Weights of a small mixture-of-experts language model, trained from scratch on English Wikipedia: 32.1M parameters.
Below are experts of layer 8 (counted from 0) of a mixture-of-experts language model. Rows are named router (the router's row for the expert), up (a neuron's input weights, with its number) and show model dimensions 64-127. Each number is 500 + 40 x the weight over its row's rms, rounded and kept within 0 to 999. Numbers have three digits each.
After each expert's rows: a language model's description of what the expert responds to. This comes from a sample of Wikipedia text that the model never trained on.

# expert 12
router:476502504501469556541464475476544500538554525490548517578447481520495528538529552505493450478443440522550413437510494452543551497500460469510490605435498487509465516539472461558453418449487486
up2:482479569494493505518516553556426488530509503465452457543467512541496503526500534497489492540537495518557468481611516607526518542495533441470558508494450548511501476495475516505494475440466543
up3:471533458483526452460495566463503488524542504538485526525499472496484535483519426547478454524539547452526500440462533432515566525482568465440554548480431536527423512551518502479508519469526496
up4:452468423529524474487571500511465493502519403514555544473558524546528465525475539499472440532512533431513491502472511605523458442518482455544474498529493465510502509507507480503530457475470514
up5:546563435470542490502538505481440540538458522520603436506513516472489493552475470597473514496540503523468470506489499532492511507484519498478526522435485484511469471471486448465533464510527517
up6:506470492486548500526483475450498615539501474413583467527481550505580469494453472530484557516460418519491462508526502474492431520528487531512507527549497509505483477510512465500492537469537456
up7:473535528535562511471568560475429495477556525541584507534539525424490423586607508425466501489567524471504428527486503489530480525537478470490520555446566506534463487433508461468527549495516475
up8:454477488499455480485527512562536539467526558510516569493475527505539535559571515532488461513525481429436497519452445433554445502493496483501497504507500491524495459467480461497517453462585574
up9:482561547495458460560537472506498577414498518524450501548538567528527498473522465484467480485495475496446560449482440472540463479571449522560504502484443435530526471489537525446431530506618500
up10:535461524509504512540461415551584461455601486520430425537471477499514465461538498527483563531499545472485440545422535538551547536544488528533470520520486501481477515550550442461506491484523517
up11:472444500510561519443575539464540518548445423471534508497481480508458498551548495498460477504573523544556475426512463458502475501562503462498443463490536500526504553513461494511472469488473480
up12:431526508461515446594435465541472509496525498529506480510541544562536454508505498500567493512549481510501395513459425502477506512499483512562431531509463477473503418532547506536459548420519543
up13:436422574487496473564432462555573512476492509531623524546533506376503442549519463489470508590475560527566463416442476511530479448528487493467518538449480482480440484483487484581490461506510547
up14:492551526525551495438497410473518533554501480495440531502535491506507510518463427517513495517499442487558436444569374538565445541488520545579617434492485509480530474514514527415490459496511496
up15:463560531496484534516431400579473563536567468476487522513468490494561576525478538511467433538409581487471526554478438441513556508588549477520513525485448448485518515538510491540475554471490502
up16:467539522488500562551509473461536474489443537513480436434496551487459563514461464551462497509582433544471456531536471506478439585491447494452414474541480480418531504578430528545525482512519521
up17:475475485462505534499514493500505525541526510569490483524486449417518532440500549467478506561465477424508496488551489574521540512538528535607568542481420491630514457534553522480520492493475511
up18:539556452464484558554503514507479509477429525494526535482477494521527463502462482453476463509557495538494481502518457479551566462552548524448517531486512463571467515464489436519521505498543399
up19:467521548496467501546500548538514447506466492478467477532520536554536562588499505538492504490506523493528404515446548532497484509487509504455526529475494489460484552542460473450508453514514581
up20:536423507469436559588481475510576434541515539467453508479484566513520513549497530488506444518488492505415528525472557496469506454463557504454515508463475514497508490493469474521491433500505454
up21:460544581452468472482493559487486506452511521521429526534429607546521499553508497457518539491519491501522483500532493526517529534505505519468578507474552465515506494458502477535451475479475495
up22:491567525507517547458472534514530536540487494505521487572574573456478452563545540512446440539418525479477480551452471508523576480493485566414633507507481559562489392497452502506544464464499489
up23:448463524440538473466607534433565514438519535452486512535485584539504471493486492405441535489538459450566518532548520497434502572499496507446509490455530455478532522507462478500445493490478555
up24:541470437419428522438455467447513503580487536502461512567523483489452559518480521572473470467451492515530459492499553468567477557511539510537578493537517452505537478451560503538474447503504438
up25:477485456528529557450476482452515456539487539467524509441488416559475451482400536494525533499532451472530509513592538528558530489532524504474465468578513496565534503493475564447529514514447515
What it handles: Table cells, degree words

# expert 13
router:515447511453469526469438571481480542484523528527601525497494555425526551444441502562418514526482443483553469516425488486490603455517459506482517511504508487517488481509521435535536487468576442
up2:481492580470565435504404488464480517501483468531500512455555514452572486484497498463477484494579527446494448500493481493472513541516473495473530428477492496513494497511501539470529516464458417
up3:499469545477489558511537522519524519479518481499531452474577442512436481519457473544509469555474504493480495415559443480490475512540448536471530542532552560543524517565535494486544575500464473
up4:508435571514487515513506498504493529482575489483508530460444488524554527438509501570544502401469530510468457555452541557441465522517439498532451483448501532483509427550510506520481485521551549
up5:505488509472500506580445510463549561554470550545478514479544508516513543515438485516447538522505567479443515504570481451489489501424477482483523499554483468448467436511533438488559482453493507
up6:446463538519568537496466545420426409512544490489486543488512437505574439468483479572484487538555590465493463462526528505510494475475479443466486493504493488553466465553503524518518497509470511
up7:528483492540436454417437517503449505519517562461504471423505526558518535557532487483451516471464444500498438517491509459515529564441508470516479517476432449522553545499525459345447467524487473
up8:547487482498562495559506485438589475456502445539440515517533529556450595468529549521469510554517552472574530514525468504515503490437502502513466535571558517479543488516480506499545479546554480
up9:491465449481439585491498504390463510497478472564573479412578570531527426526443488438478452509458414431572489494439573438483511448509490501509436482487477553504493525545464417520457496461488456
up10:572528381530554519456517466496533491572461543545568464538559524523485555520575515533541444536495491503544507488465531515539550482497515463512503474422512482503434584447502463499489462482436463
up11:540531500560461488473529550521546510533531494480481545524491537499450496472489573470522538550472536554472498515460447384502486568500611438565469466545572481478513468485538440503478477468487497
up12:442449481460507547459466526514534537537529491462505511500493544521562490487443513518499478510526424452425503504439540527525513499475404531515556535481549483413524549479534515472487512493518539
up13:470560508501463561506483537487482505488453482422513491495456491478455480570450518504510506517529554491519423466517488471531555457517536515546425526454435507566489500510495516498538460470516455
up14:537501427475531522475531507484556476449560469525503521564497434445474492483512499493481408464528496549466493454512446505411510491489476533509526572472545482530483497527417548491587446510474559
up15:474519521501493479513547499526491544511534453555545468597471516563474444457426511525494442487472460499484509486392492480439552447444456475539545464508545475549457567553495526467498458487483515
up16:524509485456573523481490488457468465495496525492512511450470516474513499469446534539473421495526489440548519514488509553524434466573541509583531475460506463480463543520449494514522464529536461
up17:501500566503479462452467490510496496558561496509496480472503442552522517476477491531497479586432463451612452528469538536460565539511481531503472457528481468542443512455448474510536557531507532
up18:519509525393494523449534473501444465425524513557541456431484553478466440543443479532508438513511440548444445447412468489540524473574475390492501422450576506469482497483518490517533511474520503
up19:548459513468403489503534545404520511576493513511459506483466474480467524546452514538465459515429524506495586576538497525499495514560466533468462490397522505584470513529484444521506485493447514
up20:460473494551488512516481454495464548518491481506500461472576561497452415507554503489428459576477533539524470535454447478513521451548543530535483503468521506493484499559411461595449490485426403
up21:500427531524484563483501467507537547537409454509521459460526531464505564430505495536465548453512517558540461467532452481469477525540477522507479507460588527469494564436514534487488549472546526
up22:511508539518535528486472502505457510504531427499589554558523483516495594502519489538505471468458472554554533533470449479515560427486527511528518479482492514479511482463477527441441495501569551
up23:531488514434487600478487537456500542491478543477517498480490508506441493551475509504460442507514471557527607475443561487462535480575502524482517472474458444520490522533490539478509468519491453
up24:409487561539533560533567473523498539523483522445437476583388467512506487459483473431497480534474493435484452523545555523545539527484463515481544447458512461424433498444479563476445499470499533
up25:433575455483505543496518439496478493442511463619500456447514533497537407497399474492466442495560459488499492488510559475488561560578530458540541446491516462532431473537434492495488514457461535
What it handles: Determiners and -ing

# expert 9
router:483453519582568540491481526482524479544518517493588518494463512451502552500423485477479492536544465410508506529440512541509560377496443532499442448496430567557474536526526409565519439461517404
up2:537471436536480470528500549507498491549539516535448529512479517566484492549508427439498514472472479531535555531459586521505532496559499483501501460483449580546518441521412482475468447443518492
up3:506525510503508498486468487528516550526501541456523516511493528466479551476536508495550473469483461438488481593465482512453534467564599473508437488436546502481465506520546423512467482481567531
up4:488528524536590450453471466506491541490489485435515437477538548590447442477535430569554547501501461465517502539481509566494481433490492452368419516500414469478486540565516418452494466510538500
up5:458447478491527535508465459465497443540530476587494494513540534548512477514462385460433538573490501482470452545525486435553535545538518490472509534505472504531428509525513512533482532470548532
up6:559512471456523517481501428525513452472521573459534453484480521523540543520468546480564447508501431511536482464501494518498464469474476532518449534478555447548487532457501549505422436454445472
up7:435452486509434582485500480482530516554513491532513492495520527469496469500508488495521513561496411541510536505494553469521531533544465436410492460542407525529478549466555536555514528474450436
up8:493437523516457533438560423526485515525473488525552454493455442487422472468488523405506560506562534396507552479479564454566512429486504576526507501533431516555525491462496440447468499493495468
up9:483556465487531514518411471518501475481482545523464552521455505514539506547397479501500509490479519489485515523501495497466498486574485490493466435479454451478524499495571532478432460516448516
up10:512424495492499501488513468559456470472471556515556527514488467500468502570506501605511460448471523478509461467507560542540451470465460592456468435543444548470463492511531460549519441514526531
up11:478484529508607482470508470531505450522548534507562479576519540465411510541515541472494567558513613527440533495506479514608624469534530490540463498461498552457450441506511491459447504518502499
up12:478450541433523539522417514437526383477435494504424502547495532513528499468511509465528496486497484549504492431542558541494546396498525462467551455430511513500531522490458492494561482513486461
up13:480434517478485423522559513493538508582506493483493466596524476507531463456452502500489410543492544496473453503540592506559532484497482479480534432469520501428490522472548431522552516486557483
up14:507454531530546514554534494498470499445503493509447492514456527516516536526507482543517505568531488489453562556537517392565552436457511505439487472531505516457505540459454580440534504511476441
up15:557468461557493505496503518489545571467537494462477505478512546535505620465539533541464555492502542541534553627504502505451481505523468422549403488494504564447485495425551461536474552496518494
up16:413449593455453435467541491424531532520476501513586571458405518517445520444473522396528514485534514476480476499500496446450530458501534501525520447435513489501429435495492528441569538547515493
up17:486527525549514491472526394383491447472387502450503495557510490504524506509483491502501475447477488490498448550542526498503460520572498619446479477513563505478487481456519520500421586590474514
up18:477532486515417525485465497547565469471493503425527484480482466483413458462490408494509511484516570430473527518468470486552520442566443446551447530538506506530526502505480577483517511470513471
up19:537500458553467533557555492516540547497525500509530497560461465479586530544536482539568429471544527479445445475475504506481575502494544510443456541518488466542488481466445459550451546473523486
up20:385487493512499509478502481550531569573555521496530452474510423585536526502543453519561435517423484472495466459501486464532469537495528482454439489483506513492517498481535481503489480460447407
up21:607465411534514502485506448512474506489494515486582547484433529493467436444497578498478553523506465564501469542454525516533486455555574501489543547532568486560461431466470448498481534505475504
up22:473525489451514543576503547470473516545500474423516478492476489479464510462441504476507538438537585474546452490528437449525550442502535528521402438541527577519511494532454473491540437604475493
up23:477502468513488499462490540499505519450552510433479418482492458544481497518464524548447519582407484468467489483469467555417459467496482475444433516459556543452488492560516483508537506481440490
up24:566453526484514524578611511553523518517525508448464516542544554448470505458467539526391483481578454468523461508511547529510423494546535488481498493528544539518509510466550493540457466492535487
up25:488492503504477465490457529511574505519523456519577516526388533570483509517528498502463487562579494423472484508532496522564544473561479503522499550454433537498482563519478459492488509546482539
What it handles: Adjective suffixes, nationalities

# expert 10
router:428448486578514467434459513449493459485527522463505580424456556482577492436469524457506522571490490512468471488490467497542613423541480487519454506392470473471476570571540477496568499479441481
up2:519434465517516542469487466434513564541453544522495477506539498484498529448539466451490508543538480480498474562440567506473515509481579518471467425505540509556532492553551572492562556492444472
up3:439502492494516497530488502498484457434491432474438544549506521459469481500536420446387469457464458494500490502525482545576548494549525572545503469546532469573523512525410501467490420541490502
up4:455466531445461487568396540488480460464483466465480552382520497533583530399546527450493482448433520516524430566512440396505465562499505497481499490485588488455438473408507529458535509492471480
up5:541529490506533524446507450534517478389599511521457552466508551487495526507478469529555527484566480528544472398516498531513416528503484453537499484459494529451548489472556476506535431544493562
up6:473516459544509405504421544451576499454484518431498457467540546450526576499451454411505536522475525502542497403455508430573543533527446492497475522492576453486489484513467449515486526534507418
up7:446487468552503419452510452530513453490503517521504475538516493544414498565514486555497486496578480451566515466473503484573517467438451500509497552564476481463566506494499492457497475457502485
up8:461484497504443484553512494529534492567529564516494506474537509501395471505544548465529531476525514499506505501495475498510550514522498481580448516485459543507506523495438451436491491485473578
up9:454518550456465526458431526462508459417481529430479564459455507458557502436436530449471517431447497557512510557500451491514603457517468483440573570486460553616477506541516474515587452443482527
up10:560442515465514550545417520560518528538491536440500534482506529508559516447483488503467555486513492541520469521542551559466512499544484495468472443513468430471542515470533427537457446629489452
up11:490462531493482494520541478495497483484490501504587506505383521579449440567450548471469502561516523451515500556516476508403547486500487493463451472517480410542534528503480520525484479523464479
up12:481434461465537524554515522500470479483524557496498571508508557499581482496453485441422534516499564501527515520462515462524529467553461518494420513485507489486535491482554532479463546549529497
up13:518463457548433554455547510453499458485546463480481503476444539516476445488436574482498556485529555500418435545477524585506555413521535456550487491504503511456496451553461540619488504541486541
up14:515495469472490481500559425503499546498518497495517480553440507447453529472567462547518447430461508462504523496496487551504566474439498519482474509473471540491459507465568524524482510512488493
up15:474502526496463534474576528445551550530478472548532529476462489487481481408523470399486615498520470504484501508468497462539501454460451526481475520530512519550505483533478518518532500519425497
up16:562499436480530514528475502490526534482557512539566487492482430485540559498478567538485471471469540532484440565500514520561486505529554467485504405521498479454483489504440523534555509495530470
up17:473552482499575464527514469439493498523483513523438474495508489459493461490465494506489493476454501511485472507555374534514521527522463501463548485530446436492451585486562561498477532500429534
up18:552563532484481509449453468486490541435439516484530503510446533533517541516461456476498427473511549571440480548419545569570491487502516523575520446439525521411515427473595495488453542548452544
up19:490495446474476463439504481448510517504541514509488536552460473473496395530532501491455490486528557559509503469571562516435458551515534448445440483447436481479513461568493525519537486510498518
up20:490517443473472460485449488499465503451475524509478432434557518515532489515534529527541458596514458440495505439481469474529472550505586418570458446503495565467491552550483508546470478496471496
up21:440476461552483495444519484473474513563479436492496545518548457433502453547426446508512543450495474511528503504512487461490451529522543513425487522515500462481492553502458518505452485552434514
up22:485458535509528522515516505478484447466492467495422543465469559504508506428553473543549451496450502488524540544487504460568569471520554534500484478469486480430550474490478566477509438530475524
up23:562540498467454520501465532534474551489476514462496470496475515519439414501566579524526483533464495527441502506426457510433519492498439509492472431517488475557504470502513550525549518463563520
up24:523483509539424474484481524475446560425399520491434423481461512439518478538517473501521419530489508562474545587496496435460466516466504492556450502408472530493563496493538515506452455540531510
up25:480536512504491467510459513529523544501547490473492453544420498437513524536452445449562479507550531533553560449493485469447636531630559518520511481526459526534511517552485530495472513455491498
What it handles: Noun endings, common nouns

# expert 2
router:494506484493530502452442440470458497513469543508524521545481470456557541453464479509491451475434469511474472466415540458497524496498477505468491542509508513543478468494486432502513476460532480
up2:466516455470520456501512519516464452532514557408496473515491522501487501467486528521496466557498563526546485492488450479573456415551451516538518478474501497531512539501504508545459481474427572
up3:538500481506552568437550534486466454455539549448476534575468588505451521566470547529505515500514467545472484552520559485453484498535513541468491484575533441432494451546506445535531476486540448
up4:486519498403414501461544453535483497492486540465502532539514518496484530534487464514404435513547555492535532533516476482440534443472473430589503537547499474489406495479461501505518593480526545
up5:531475544462477521442526470451492497516476501420524447453493520605579519460514541497588472452512485483486512445552515451633503438451515441480466459557514486457491525494484444509391458513557585
up6:474471465451592485523479504563485519546534580503504504414531499504582491521524612555489503447556473479479494442562458512534544477503475465502452557442432497536546517423453503529493532488494468
up7:420503478518523530514492504473622474422498534479486531501493426511462459450488525512463481434481442544602520452385559470537548467545515566450480515445499493520490552508516530514568484445518493
up8:518552465480541454522378471464495509469518508466501446513372605495469429489517554489474521450572481447392473514508513520442510490498523498447470504496446467542584571468474513530486495451598513
up9:451446533522538522459489417489479492484510501433543467518462527398517482498513569534509491543492483510426512487458539490480499558531434526469571553463481560499550510514531533523438520395470581
up10:469469430530557494448470540464442512526533514501501498514481453487477559448500449511528465480413494503490515512509588501548564466450433553475538503503479521458462483513594427594450433534452557
up11:440505497505508563478435513437547486473528454537543510485490546490429503472465499501527533387616462524448509521479474557505532451488551485522500539473548512492499484492461531482480417553551586
up12:517509508428506538500469520506508561419474544450546481506498538559450546520531485517384485468482506514408520557408594556484583525476444469511472521521498488532452483500513556581513512494527580
up13:496423458471558534517501425485486506458458487586512551453475544476524496518505499487478486516519465506491538525504506498501525468569477500484505517511501479541470492494468528470534539473513497
up14:478512460527477553518517548482532475474479525511433545545467522538439423492464494536538496545608423505461467462450500450555436476529521517456576512459468561513473491555525494491567436452405499
up15:475492499547577468439451511506487534450459506554501513549527469453544543479496509564506421482444523465554472543373514510493462460539520464516527559522501551425481503474452565512480498483479540
up16:547527518519477521552489526441483523583518528530503473471448475453506490518560454495427477437566531475525521417511528470473491522491443518451523570461460524506505504421515448536624491481570497
up17:417533495484487426495480455430529635482469508482494468462484516552496537469506497546542414538515521525547478492515397513506481484498445485505428547440480498558450508477502529547494434496544521
up18:490483458493495514559492514498524497426514539535446519444528452520459584497526565528493504514500425514513528499450464462511516507503542526553434531604452519535522534503508534518463417480467529
up19:521484499407503595544489577508506518577520568520513497637483546514465533536475507475531503534460481514514493495541522459581479535542471469485556482468544492476508505519577486502493482522551496
up20:496532427483510499514513538444423481528528467508481539527469498488586542521545467565499545507478454542455532452426464506473540495525488440459464543512524574497518593488503490496563497454484444
up21:449465471520477418544574497586466484488511477503509528539486461456365465449489555500476465397478481534532573419458530470443521508567500547469514570456529518482515513443497487568462488525495517
up22:490533474486445543532512483469560508506444512439523491469488418499532507530445466513463507509470491566513471518506515464450537473525480491424477404490586441429459497491531540519465525576515460
up23:428515498545582442484527555490429498411415478474483442508484526447510449481476385521470472429540541483482428504539468563515502588530529446484556470411546500479486505552479444537549563520534464
up24:505521534580542517549469486482457473475497480492503532548473486507554488487554439515447417548487537460512446420467543496422441524427510458464488487570505518516487515506515446467499534544468503
up25:468508453521514456450427545440490511468457510510516488539490489529467451445485461513552548512474456521446404420532558415524427450534532545461508528541574529511509525478445505527474518446484502
What it handles: Personal name pieces

# expert 8
router:542454511546521480474469521393509536529497469541504469544476448406521500506500462531447443461484538515517470451486519567543520469547442475524438542495431547525512504470508449542521464543485440
up2:502506520561517539539416565473505576535530522506470474465459540484503506565397490547511483539461547477469555500537625509561523485472434514492463505517478547469513486511533496462527508492538522
up3:524523543543510560477488480473472542458518506444532569580451525480565526572532466492444514474529554501620487461534493433500477436516518490518532449513479508495490554467522469492507431496492512
up4:435523484470443496517475531553458566425477548554485454465528550476541526534469398528515555478566490451477507471469487433455565470511538499476542518493475555471518482460487470517472543501442557
up5:428448483417434544540463497472558434512523495479496532472492500488467537498445456560555437441495468442484529540512481576479481409520487501402504537469514478499550588481473517544447486499543559
up6:464494480446479512551489446487502456451578493485491432567500452541577476455512495522494541507533522451534438459553461478445455484480463479456500510499449549506514472457529417436487547467487552
up7:535503396532524479492500513450550539482414525541518460504501592489481467431585519528504535550440475445453443479546497442500500563564462487496521576471503519484539478497484491503542507458525533
up8:513429521466511595499457492515590499448511501568488494491441478532505567479519486541455520453441411544523523536505486503589531489540463455454474503483510449490508514480557523531548471513505502
up9:514558474551458600481508546463508476441533479493499496516531498421467488463478488465544464475486407518569498583528531547527460473473508439433498460572544529529538497493464503503441543479546588
up10:507477495587458431532461554503542499520487530458457529473487457530500593533497516491482440489600599544462517520515472552535451554486462460473396562437433518517494522502501470567464479490525596
up11:538461448512474544474493532490518550526483538536489544501466486507500527562497500491524426501508492479540510503483527511487463532500517429526459589559523575521513510501501431443529524496552471
up12:482438522587491479567434561413586545476483453556454447510528506553557428449468530511519494413504511450555499530408468511508573450523433503499497369487483562474508517463509422510554546428537548
up13:553490565495524464565403498536441503535467520519531473482476560485570476448487456606507445460510476541508459483438448498545484499522501501479526485483470529465636465533550458482487461547489571
up14:536419462432502501502552535439513484506611542501489533505485498445433529552516480541510502465518482534563460466455503455592438524476490469492403559528460514492467535514503454457469483553487567
up15:457496493445517455479433405451447463431478522520476496499481451498427498528475463503435565533571411458483493532483416507483443497485478488457451474528477500535472529511484533533512440478535525
up16:466558478476521524547516494450492518483508456506455461496488632517456564477548469554483499497442553531562515488565517498602479492489478504535530495443497444490479472534493503510502384434487547
up17:488481542515443466517510543512522522458470477491559533476502567486482584456501455461527573509493489485527563452453474521486520433552488521451491500490460485552476525519497526470514456443475465
up18:499448517516510491511471550461507481492450486469481536557517519493429499420482457518534438445544516469497489424476506528537536462514461481489523519526504484484501386472507478568522536479531446
up19:535464486443471522551488494517451522497533437488499524498531472523553530434516527503589420539497449521483520455438454483511482429529457469485465495507446527512567526500429574488498479448526475
up20:450503473446518471511512511456567515426500616499464421515529485518455548443501498562498513444480478480463480455505462485571486514499477436566502468502488482530491510531414463478501489503484479
up21:432436481488491485571459511493482518515456508575486532449442499573544606494533490506507547510500495545592522529532508497545547451582424506430426490466499436522525495458524486516547433435514501
up22:481490422463512549524460532471570537534484508514557574503494550488456495567453505495471435511505498490530485450501468577469479582502474509531548513506519486420521531494449462494505440534467492
up23:501535470488525592567447516438458559528546452540570492571518509496475444523464461542519431479468424505518437464430484488543484471492490424537478501439441497443539492588445456441414585491515467
up24:464441490406555504459491467549557531493543592514473457498496427510486508482537521517505530489527488465502476511514458509530438411571512455506489503458519524514550532527529475523572435540508462
up25:505436524508490535513518516522438520549568484531463444533548547509494455462452487473488396477512519466541545501574467535470525529499486514490499517476430510488488486506527473505454447487461506
What it handles: Place and acronym pieces

# expert 5
router:520446559532498530453535399483494514565505537499481480477429568433510475412476505553478482511500544507537502492541556464441589519504477533454505482515490477475462592453471464521455484478476484
up2:440476556518513531426447454474531544466486517567479485510409482528499519507490558469539501550518554440492538477452487462449513601473546504471506495464510574489560502455573532465480521548444493
up3:523480565510545503526482455491481534472456478502466485482447520485472558459501538483479476565549532548584458546567544449471474477551505529525494482525442510437543495559523455504469452482444524
up4:459546491488490497528500389495525453475544507422512419473468514454480534545509480515545464530504454553445504540483509473513478458511458537501542493541488472399540547530478535529498524479535574
up5:506494567565527444469512477557535532512484488499508457454449548515435510506509465504498487470364463535537483500412571505537542494555486504383511491472509498450454456540530475556487483440417483
up6:538427531521481523508499519492511480487459519516533547468492460503523472490499480547499453512502511505465503456454470490534447543468466533450411434467496502509497531484476422524465543497473480
up7:434518473591585501489529435471496458493495459469456399541526525499520514461564485465478593506563525497548500490492481480485492527567476481560486439543472511453482543454427513519487476499486508
up8:436455492549521475475522435452462512549459515521566498458496514516510458445455497391475510572545532509470549426441491508547539490512551460447465465516479470470504519509485498508528430448474560
up9:537534434496526481456495478484580408528551534479487513508519536554559439511530520488479500497461459487498513487459556500504510518527483442573515503496513532465537560514487536483484515513533485
up10:520451545533475482518482498486563509473576452472458454458525465533531430497555480548482450460529480518484531484591504489515492482510469514525534482501494499486541479518477467532528476464497518
up11:528445552473542494460484516474522462468506557554543455516440557510522452469561456501429468406440525428443482538468460466474478473610438454463494439442493434466534537496496483531556488459511523
up12:482477456499455456471450473546485488489512558496495501487536446574521563479485437513531541416489548467537584513488486480481493523526459397451459527507500501505521547542521498504537458539528465
up13:409427508517415566472519525509525480409504478542488526499504481494532569434505529488488474477552486468498540545420515480478541458494561525561410412569465556479424539448498490457499471582508452
up14:468442504458549537464491475458558526531524537489545530472506530527507483535545527403473488476573513518560505566442553433566542500458522540446442432541443478510491431493430497502477515480473494
up15:468487503471463533465453501560544495505502614542412500561554511507516565544505480480523523444533550505549565482530538426535577489496515412398442526427506455473461487449541491527475480494524492
up16:513474543468515462469516511478482566463550472501469532526454476528540505510530506445493515473591495468442504456480563478516431449575453469441550477479535463480440561496500479479513490529484472
up17:555514544553477487488461421548485530543438530486557481508472488442502574530458573533470460497475540479531434537466477512455492456523535429488577506499521506521453478532497473508573537510518473
up18:513520496512484417532565470466553532478563454499519462462525549500462534412511516549451473474546522539538450549404545454427447610545572471478497460507543481402433588460502499555492513553504507
up19:494426498526539508531507464472453475517469496570451530429471659472497478500506535503541519467573533492523495510532455484568498482489519523486453476518545426550496487446487551478483504509550461
up20:527553517476509505491473489481544537485471483524448485479477458500469509490512514484468583471462584537555430461579589453428510467499458496412468476523496517530482553511493498623505506493481539
up21:456545538467499497463529428468480520525564507503498454541491536521517522518441444473489483472530510477483531496550503450426486553506496518579494500434454479466528488491483508544414565533501443
up22:534440542474481496533543443454475554457476510454503525515483504548468482509473456577533506462537512535530498563514543366496556507539547503441385467483546537456470511499542482487439576550455491
up23:463513529502571499481469452488413516527542586533459524519532453491536518494546507445506491502423492458498464584435483395470534509437501486448400487485453490510552483531511575502508518527511504
up24:461535517448590489472531469479461542521472461572462479472510511487521451532474535443519436574557494560503454505468510489522462539538510452473470578500458480497495513506487484541513470436529440
up25:511421539534515539509543504461532475472507495432508439521539527542474465526513554547430557492451522476507504522455537477455503504485563519509494484529512435486470542592429511484467444576492558
What it handles: Auxiliaries and word starts

# expert 6
router:515506495520542502463574536480468470553512572488471482460435502521482550492469522495492461490484471555504491417446543535547500494504443445558459483509519536493496456492593435552469514463450485
up2:460555539485419486564485489541485485443500530487506479443451475537510470523500497459467480468467458479488489481484471509436403563513472575567480498497533480548496482461526518536528503498546546
up3:495522485489488550462510427495472459478494464494582522479535568547440511491461528515444476485480471533490488543563483528549482633473504448489500485483458498426507466508469454533470530469545494
up4:500427470483498537505524518516518511509449529497528486452414441460500479470459498523524448525570514533548502466500485480472513532534459485506485450581519498440487550564521464494496521437485504
up5:470455529535550479519567530513493482562453473549486465489544550491522433503441473538513529501550538477443539493553498409522490496567438517511533531479534499457436485452489548547502448527473504
up6:457505470486492501528491520479544419478496543480463452422462470531415519470538556533543480566500441484476494469498510460511534527552500467447490498504499506499446441490519405511482434474531480
up7:412434526508496423427536470485443569545568495477490489467499537518540511460534473499541434483438456456582490524494415477452500505569520496466499493460569425434507518515517480510452484424491495
up8:569508516466452454503540464426544575478554506512569498426453565556452541447530528521512504554551553573534518409500467591476503439494518547500495546486465466555509452523475475492524478500504513
up9:478523435564510508551491438502459554445498485461542534545504492494517565533482493506511429442456449504468454515514498498553499466472480530509475510515453466506457522415451515538451467532447481
up10:538457467526583543594465477485476541516474526467422516475482521464530506533512455531568461459499476499577544467506552581529504538451462516406459432541516545520441613578499520466473448451454513
up11:481449551508562530466579476532537516497464482491514536468534415496542586494489434507533522527489501445504507533481458501484481547531444448472498437545437474427480459460532455494535553413500492
up12:538525436458529438438506521529457498495481545547543478429470495569467514518464480493522442486513512497473434463510567444448452483487508500471524474418441505455481531535495473486471463515486503
up13:475441515472495492519551511456554486456540559496514487473473522542450429544466440522536459455486445553507475464553514505602484471532435504433513511420514449506546478508500389524463482476491499
up14:531510540391465489453529479538547500518537551431543485523514532570523520568484536518506498467561482560556555420502518478574496459428515468460544519449518516461518509472514525475517472477499494
up15:512605512510450524483530467568510483464481464479526522512487547476416480463524483496442513549568506457467470451491475510481498463561436440539523563480459541482476498524452449494487552508496517
up16:504548511507525523498441556470560481494518442543502480482512486453525498573467438592494513540477569549468448518517551503462519490512483565502540484492500526549498460488471562419469537531529504
up17:502470441544542479475567469475545441521531469511532560484417594560559610459432448477490473481507498605495494465524512504525512500504425456536514563501489463479524539489568450524466525447479470
up18:526534472466526501422464470492568526506502508514455549481525494446498534462485540526496397522502492520493424472556548515477477544505480554482525509494554468485454464531517461434521485460519524
up19:464499521555508508480552492503474580463484521468450531486471470456490491480459534491561449559503491522476506451563490512540564478402465522538508518507470411548512448546490495526478489498533621
up20:524491534505539504509538491471489572481476570521507504458404448515458533541469511547573505549489448496492463501490523497560562425517479548518424423496446484514463491434504449494575452429497567
up21:514507445449506634541536521499444545555448502483526457450453517504537489535466547502479475524454464460510492454423504509581519567491413491523518561539562475551509586531499437469468473508453403
up22:482503482516531443544545480455531524512498524600497490485463478548487487510512564429417506504478444509546493528479565467514500517465527470429412468528514499537580526545553476514455578554479522
up23:469500527601527500477469510491521482440483605502495515424529579534466479503468522453536482458566553500489504532427527539468463507564455466548552507568539525460479490488448490567514509435492552
up24:442548472479518485537462538430448486537502476481543444522547476492520532530506457527538494437519462509507416384544553467530454528446463545536483487513463522535445530500523466513445560549395518
up25:531448486530509520461505521548526492434434507495519517429427512604521529504463491475532506478518423525470581494473428437581563497578555473519620479527516475501518497502476453511513550540532525
What it handles: Word-initial letter pieces